From a checkpoint of a small mixture-of-experts model trained on Wikipedia.
Size: 8 layers, 41.8M parameters.
Experts: 64 SwiGLU neurons an expert, a sigmoid router.
Training: a variant of Adam for the experts, 416M tokens, 4507 steps.
Below are experts of layer 3 (counted from 0) of a mixture-of-experts language model. Rows are named router (the router's row for the expert), gate (a neuron's input weights, with its number), up (a neuron's input weights, with its number), down (a neuron's output weights, with its number) and show model dimensions 96-143. Each number is 128 + 32 x the weight over its row's rms, rounded and kept within 0 to 255. Numbers have three digits each.
Before each expert's rows: "comes before" lists some tokens at least twice as common just after its tokens as in all text; "mostly gets" lists some tokens that are sent to it at least half of the time. This comes from a sample of Wikipedia text that the model never trained on. Tokens count by the router's weight.

# expert 22
comes before: "–", ".", ")", " | ", " |", ","
mostly gets: "010", "006", "016", "014", "011", "012"
router:134131174064158163123139125136131114127194163122147139091151174143152139202110157156092129104085088106170136132140172135133136080153104125178095
gate0:121114120034122117156150120065089158080137104104165099068133169134164107095137137148131161089132184145119119109134164098126170105116142112143096
up0:156142131122154096064072147109122043149158170134112163138162178141135130162072089082119187136112142125097115131055142112151092110109077107080144
down0:170145125118103123175124110086122134115110142104120112066171155150177160181152201139086102102129151123146118162138176110103184116122120063117100
gate1:165110138114096120112129168155137119118107157091058152123139124129103139118101150066123103131138100080147134134176148102161145151063042114074144
up1:095127114147088196152159089177151104122169124126109194144164127125171143114098133133159191130113175095125147117087120184153065186106125075116119
down1:074120133113152172062157122127104116107168139123110150116068068127115113115108130124154154117106161151170152119115189083069129194169114130139106
gate2:106103163178092134076149095127171163085176086108135110058142148135102144083127117143108066121156201105157069109168150132125122201172137128143132
up2:117113146108160136110126108115206137191126154143158113169103141162118087103132093072172064170119054107139116148088097113112083138160112124085127
down2:130168151121148067109114147150118147140095097161097080114109140149101140061138122088104133093110118107112123148134114113157173099189086166068153
gate3:136098117108082140137118155151121149130108040118144053070154123109095107090114163131131143104166140056126128143188122123121149166066131169134083
up3:152162056139039213121145145137130111072128126113126150137127170128126043182102099155111161157136129098182155115111101067155116108096149151110148
down3:172067169135155142103125088140145120165138136154126137037082162145098104143158159172134190098210138143160135132107144092147158077106124117113082
gate4:074135127100108173127102143016141049176136132083123080149131131104121117128107143068093091129080120097098114132145114143149103086128095148075164
up4:121098064156172101125155202126136122154109083117100133141145189125155113080100087058131155134197106112095137108121152098144107151130152105173145
down4:073135119052097140134131147137161095178144096131163046144146197116113114153122157105068115145119115124084155108174150168129141127119122107085091
gate5:195104113126124089174121163113127100147103068117090080107133112144059101174107137126164137113077170082197110110137141123195133071085052129128122
up5:161133134142131154144170111128114132095096158134110085109088046117078134165146110156108036105132023097090076152168106096132156120164157127102145
down5:101077137119083075118062180141154145109161126107115137104094081109070106083166098132129140118155117127120103139134096183165108143153127055158168
gate6:147034109066096160074147141108151141113147091137148117151173093158114153128174127142141163153136116152113098118178115073145156125089115157109113
up6:152089145181209129097133150108138131113066120098188102187102087175134146103124060077078132076044126112155112115062071115101051128141131159138178
down6:151167138080122129090091113159135156080087096081141062179136065158225128102099118072151138112110148094145136122113112170167117135149146196119167
gate7:065155107144099158176146120180173098168157101094113114120089108078137106081115170162079122091187166153064138117106101081111131138165113156114081
up7:073142105149167152114123150200156094204130099111097146102140123085164141117090105139071119143128151098122247089156101121138143082172101151155150
down7:095126046129184137063090166110126109184166112166103109106129110113091091082085171134130120101087108082162152160158102182088126091117080086141146
gate8:185161133157132164120139147113125159113137168120134166127154207127108166114138136157132100099110108129132094115161130111118113125105112149144138
up8:122123108065150150099070139154140110146112157141139173167079093185067137157077032072120114138088092086154139125145118122144075138140103138150212
down8:151131139122174135099071172174118147116138137101139144158131101128127149151115105087143070120122156146116177088159131140184112143114109131151183
gate9:159139186081109117078109109140123116109143143123104106113151062174110125172145113185132093120150177036067121147137203163111148184133132133084117
up9:206135141161113124106095117112124113136080188126078126195151100157107110133169102134198082137042131131132106120193113114183106137086146162102178
down9:089103148165134123114120098128104119129134153159110108110113146158157165149150143136111109086200134112111090132090142162123117154152072114113113
gate10:191072108120073109151125151138177151131135140122120108080147152143128149104076097070156127156092083099148151130139139109141105142082146188143198
up10:112134163133125138151078154064098075146136119102105120155166118088210141147166119133091220086102160174136107146072154144114083092091149123080115
down10:117114151158143166079159176140156145179154163170184177127075133079124109068183099094159115080113125150147121153062072150142158112116089064155081
gate11:141176125136110110150061147079177072114117158127134101133104187159089139115123136104216110076082105151156099123139137121137146101109102121057121
up11:087144114126121136145089115142113122162169130128150134127101107139094115157085131155196156126129159188106186137166111109118167168100142127097156
down11:177134153119157141082134047177108145120118174144125090108090046152104143141188108148134063143126113113147095136221135139079143108121100115125168
gate12:147155092092110126126065129132133101074123144117098072125102160080110139148149174089085114115103090117156094132107155166146127196096078119104101
up12:082127155184131130139141116148134165078131115135153128137140135107178059161143132121122142135120153124143072102101085129154143119160210121183136
down12:124133130153130100166113193124101161107090142120118106140187137128151145129094103133128152138176168167097166086083152136159126124137138104095111
gate13:173156096081045157094124148155082091125106152111133083119143131148132137125115121106208086080099106082120121071141113131158176178153095121106097
up13:079150152137077109214085165167119122120149047138124073072114126124123122118079197200158124103111140183116122089139173125115141117113155135149131
down13:085100085110139112120107050132127111095172068087137156152112154099104181142108129101096136145105177153121133162155123152118179142117081122177109
gate14:154054135143149108154074141090134117155149124098132127159120115134101150148192161105084107112147165122139126124109137165137151147087076159169127
up14:155092117124147128090049176116145135096154109134098142127080112104157116128159135112102063120109114128162132158086112131152139087123082138128127
down14:112168174080113142077107138105133099091155087144158167168127136130126140109136089133129170107129100160150156096121195123122119158085135128160108
gate15:126106122124094111167131126180150107109160127127163137131144090083184098102102146128120143137172100090136151065151098145159075141116128149161063
up15:135110087147174176106119097140091165145126213171114150120090105124135130088114103090103097132057111137176136083184155112142118106161118120179135
down15:108114064187118144095116123119117166119120078148120127101089118071103148134138113104134085093080151103175090122121099102146074127126094129141177
gate16:083152098129150154102126142122101080081109141077154114140161104128120157119166160141137161116032161119122147135165166119154140151121134150165188
up16:077112146134108183146149090172093084103170149098131133125161147133098097183126154169106113137131158139188192102155142114119203140123153114098131
down16:165103184185108136161129140170161141152141119116131160188167133143151128166100136146148119131154132133167108079083097179134112150171142118125110
gate17:155146185078113148167110137135141089163132079120157176134153144131119120107120101097126098155109158152128139130092131151144077082105121206070168
up17:134091101164128119124124090192072094082159171142100099158132141152156181174181145133186139143135176163156120112118145146146081092109168066153089
down17:140181126144065151118165146121164156121122134106126127123078144041154095057133164106151152068064150194121099065135129110130172187135184162125121
gate18:148119107131095133085138114084114079116074095106152149119174075122072182113069085061131158057081114119130125123125129121140070164051107151134128
up18:047108096109056116095115167163103150090149127133150120192117162120114152129114137132170166136159124172122117171163168072061194073103194150099192
down18:115217107124094133176189142153138077110093172139106108087134163097104149101150129174154132113163094118169146152172122121154140153118126072102108
gate19:142139155110163146138107129151150069168128128127109158110184138132188132137128154094116138178089155121130153099114145165151124075151141132096221
up19:133090136125133080071137089154090133162133130117118150152134147126184142089110090109136137159092148122141139112140132125080131150105155114107129
down19:102150110087095121148132126127129141165136095110138120108100158180098156144130159130124186102162129113144160110138150105182094129159114112154113
gate20:171098095047179120140098114132133131083141127165063098105126120145122125165149115147057095135056069075174144140151136149106137159099147087181129
up20:109068100182120069080054156126095157189114113119130149135126104146136091094113140149136155108122150155129132133173155161139136143137094115082128
down20:150140175098184210153123152128160109080149140168167136093153115136109118136121122158136148131124099134101085135132148105138094148130202152133138
gate21:082153186109108174196061096098143135161127085148121084115074069089131139139100115167121193128136134244168149089111145124110130146080054105114179
up21:103120113121108134138056104130183097141126154128152112183102094095067136162096106208152085177115147133147149114169103217148153162127096138147091
down21:091131128133162156154114144074082156128080178137101139114093090177099079132134142087167138159104178145110119085133132076121120099150051162099215
gate22:119178090133107171157184152100098096069134104115119116143154070114129119134124154155086135085128129113117115085143155166084100081089159155101191
up22:178127134125171136147215130101155114140093234152125114167117161132108169111119186104122084107099104137127096105115123066126116109144136126166173
down22:170119136124172108156128189129108174122103101154111128128114128144150145133156106091131141177169062143144164181122169101134126132163125169157200
gate23:197119132126107052122074152078137125075077118119142078069151123157172125095120105147101143122087109142152131106062122153095135074079078148067128
up23:130100098115162131133123123158195121172157125194151099119108151129113176143096148127135166096152152127184146147106121091148126049143089103120147
down23:137088167117061090119125110072106129051112122073077119123114066150115149187145157136110116132160123074133130141087128157105132142179147124152130
gate24:096145162113082142220176181118082116147123165131120136138108153112091170063156166085123115129142085125063119098162181100118087158135139146117143
up24:166144121129134153145092098086157133068139155112142074118160145143139137158099092102168128136087104183099078132093103134138119133131143103215136
down24:120122119060125157158126093153167087115114130148139104159139118124107145221129145163097109106159133167094158154118095109117151145180114197139127
gate25:113147114082083111168119136117148125108134160094111128148144099116132184154188148070121112133176136071127100118196147112163086143112141133143116
up25:180108144092057123136068134151115130133075146080077038175116165193104105108071057130206093155147109161056141166120121107137133187072099163154120
down25:161076165131076172152129135202181071148172157148122098141126140177132111148113127094122116123125127109116133155104136119206130136107121149158097
gate26:099128128169093214125142128172150092128121140112216109089116069115083096152196136120107134081104148098151063099150134133146125182125155124142172
up26:098122109124119162134118135118134066139112172119141170138102169131109154177159187130116131137032174116170054122130168150155126199097153142149176
down26:097138133158101098173180111146125136143178146113097070145171147171146135180141123124114115136193174092140150080122112165121145107179131101101096
gate27:162094085129096121089100147054124081167098126146125115155108145121111139117125127064167094150143097119146132132129125070169098153107119130080151
up27:138185133148169142103170104132187096151105145098152142154159088123065127126128085059096131105085092117135096090144129101106144126172139168115149
down27:096107113053097113163154143146079151097070123111129072105136150149117172135091179136146133150182110169089173148136153104154148071113165128102151
gate28:103158097130122129087185151099096184096136125111149143106133103094138129078172207115162210106109104140109089145095161125147122103178124131093084
up28:150160089117115109164079134099075128156096144099089089174144147098135068085072168154141143188153145156143142093200121095112148111074145159165156
down28:143147092126135148095136149113124124114134106122171106120117123118163173131126160105125107105069143151128082103099178156131140096146112099148137
gate29:110193105152105126135099172060101063096097038116121083148128110122136159102176093086108164128118145066156089110150196163204071092105108078152162
up29:152131121185134123127103120157134130197151155130174149126052081139101103077121079118165083132110114124111149153082154130114145170112147106108181
down29:097127119077114146122108142157144144138127114126177066101156175062100097156151100188110065165156112129118161141123148124148106141084106137149144
gate30:110141140093096160141106108128139119125185132127185112084071119102140133154065136101057128103138122083198141114117132100118167160121121171122149
up30:164128154101082151138113130169147128177094106136139128101162138110131153132088119129089127150089071171133150094149087153119176113138113158124219
down30:142137129205124108136122107109128157138115124106088057145168087167171047153108130107112145133167152127123128086050144102127134119131157102138128
gate31:118104120093132120121136112129125087101120141125136094103125145116130185096117166145136134111149209156107092136121138175117099101129092120153141
up31:087109124172079108137153099175104125172139100128125107156146113079163161116183088128158121123133157068132155107168093152108091153133156102200098
down31:087110138125110104132161118180172106174166119152115124140073130096126160127092123141128078159145137099138122159135116196082077147122104142106127
gate32:128152155107148124142113144057149161114100114136165110112131149078149154067156147072114091126112119130166062093199120123099134143189149133201126
up32:077082147165137122090142132187105119137115133123102162139138117110143137108162122142179164178120178135131188129117141122124064147119105141072116
down32:114152111104119170102096111147127126126123116136104179043087140136116104163120160137091102122100095120136104159143132167135098159098088154158151
gate33:053109086145128118106153174105167081148151153113149154134097143123069123113112173095134116114141194133108158122144166135133127151104081189128135
up33:102161155177137188124144139110106136169158137149160142159200163144158130119126153200149129145128160118096139174154157118080158123066195089126189
down33:150156087197116157124174189111097081100123160135149113127131139047156127166120168095128140108136150129140084126187128123156127111079130114147172
gate34:144146109110118088101109068118106084142081172083125166157089211155150141110127126090136153108115142185103093100129172187117142051145086109118134
up34:089128201110152116152175129188164139160135188160126186091154121117126167128175093230105129149134107096195153164108165110142106153146158148125138
down34:075138094170098086133073170138174172135144169123138149073120130144094156144138079129144076164121082161158083140129128169120150163066147098116132
gate35:130154158103123129169054142066159098147165107132186124132131183128108088161160101087100126168104070187098086162127130141135123131087136128146078
up35:116164144220066095088122150173107169153157198145091174125133148097161108089069133125131062141181199101175176072146102129120107177181118122093109
down35:147192164154090063144178163123157076143148132101123117149125170134147100113134108175144124116126135104132158140115067085118154130203172108057091
gate36:171057145105095109137102148116192115145136132092177177104153126047149119106120115161019157111120172083162108108090110091120131095121075141122115
up36:081130145159073157107155162121127133096149105135131157149111089139055090141173103116129073161109118170098076121111132121134144152138161143175138
down36:106095100095164175159120130138111109124136174171139065154124136133137097068140145128194157092135131173080158134102098118120078100103123116066104
gate37:133143088138107150077132171109148086106142090138138115145137095139130130137160143138109128133111127098110150174107135135144107099120106139107092
up37:153164151112164143109126189065121098082092149132104131132138111154131114098107129131136184141137103082143124118136133057173146147122108122058133
down37:139140183154126128139099149122113126080074187149109183166164182121153097133148129148096138148196166100100130135184143073146129108071102159150117
gate38:132122142041093127135136158175088160095109118133135200115125094102127118081144111164109119101159128100119117154087134171122085082141120107098096
up38:135144102133171108194036097158080183127118092147169213086097105101131139139095091129093146128148170163105091100159073184133101148119159086149129
down38:171114098105120167116046102116122099122143099131182143103128122112162145156145117146092137111140164141144144146137146121142125058104132082108183
gate39:176135117092091109159118149120101139112147135092130094138113089106099141123197158117173152130159101125128112135162100075197145166115139098184144
up39:154109084056108104160136101118143114069087156114093174151061114114090120094185108089114142140192158138141118143130132161187162106168157116014151
down39:181135095112124144179178145096100124121129116155158097152133135116176111135055088095148168178126090102116127141100067093118145158121128119131092
gate40:185106114098066122163157143162116123088107116124127164069129136094183106092141133118145092148098138143143128134116135181145170101125110162091102
up40:145070121074072076043196115111117125112130164142133196058104044146094118120100179111098106110105115088149138134129138149087125159114114123124102
down40:104156054129156034163165089078156134081128114130150109104133088122101139090101156131115142114089104182122143161127143150093174174124138126183099
gate41:144073155100104136163149105100117086147140098143117182106114116117135105128157112179124086095075089115101127099157108135098152146130137148169088
up41:102107085122119157156141124103134190208134084099092154154144229145134148171108147154137125168161163139186112157085095129136164164137180138085112
down41:133132172158115161108136123166122158182129136122111153168175175109184134137194126132132082150166184086182118116121106109105167113109128135195090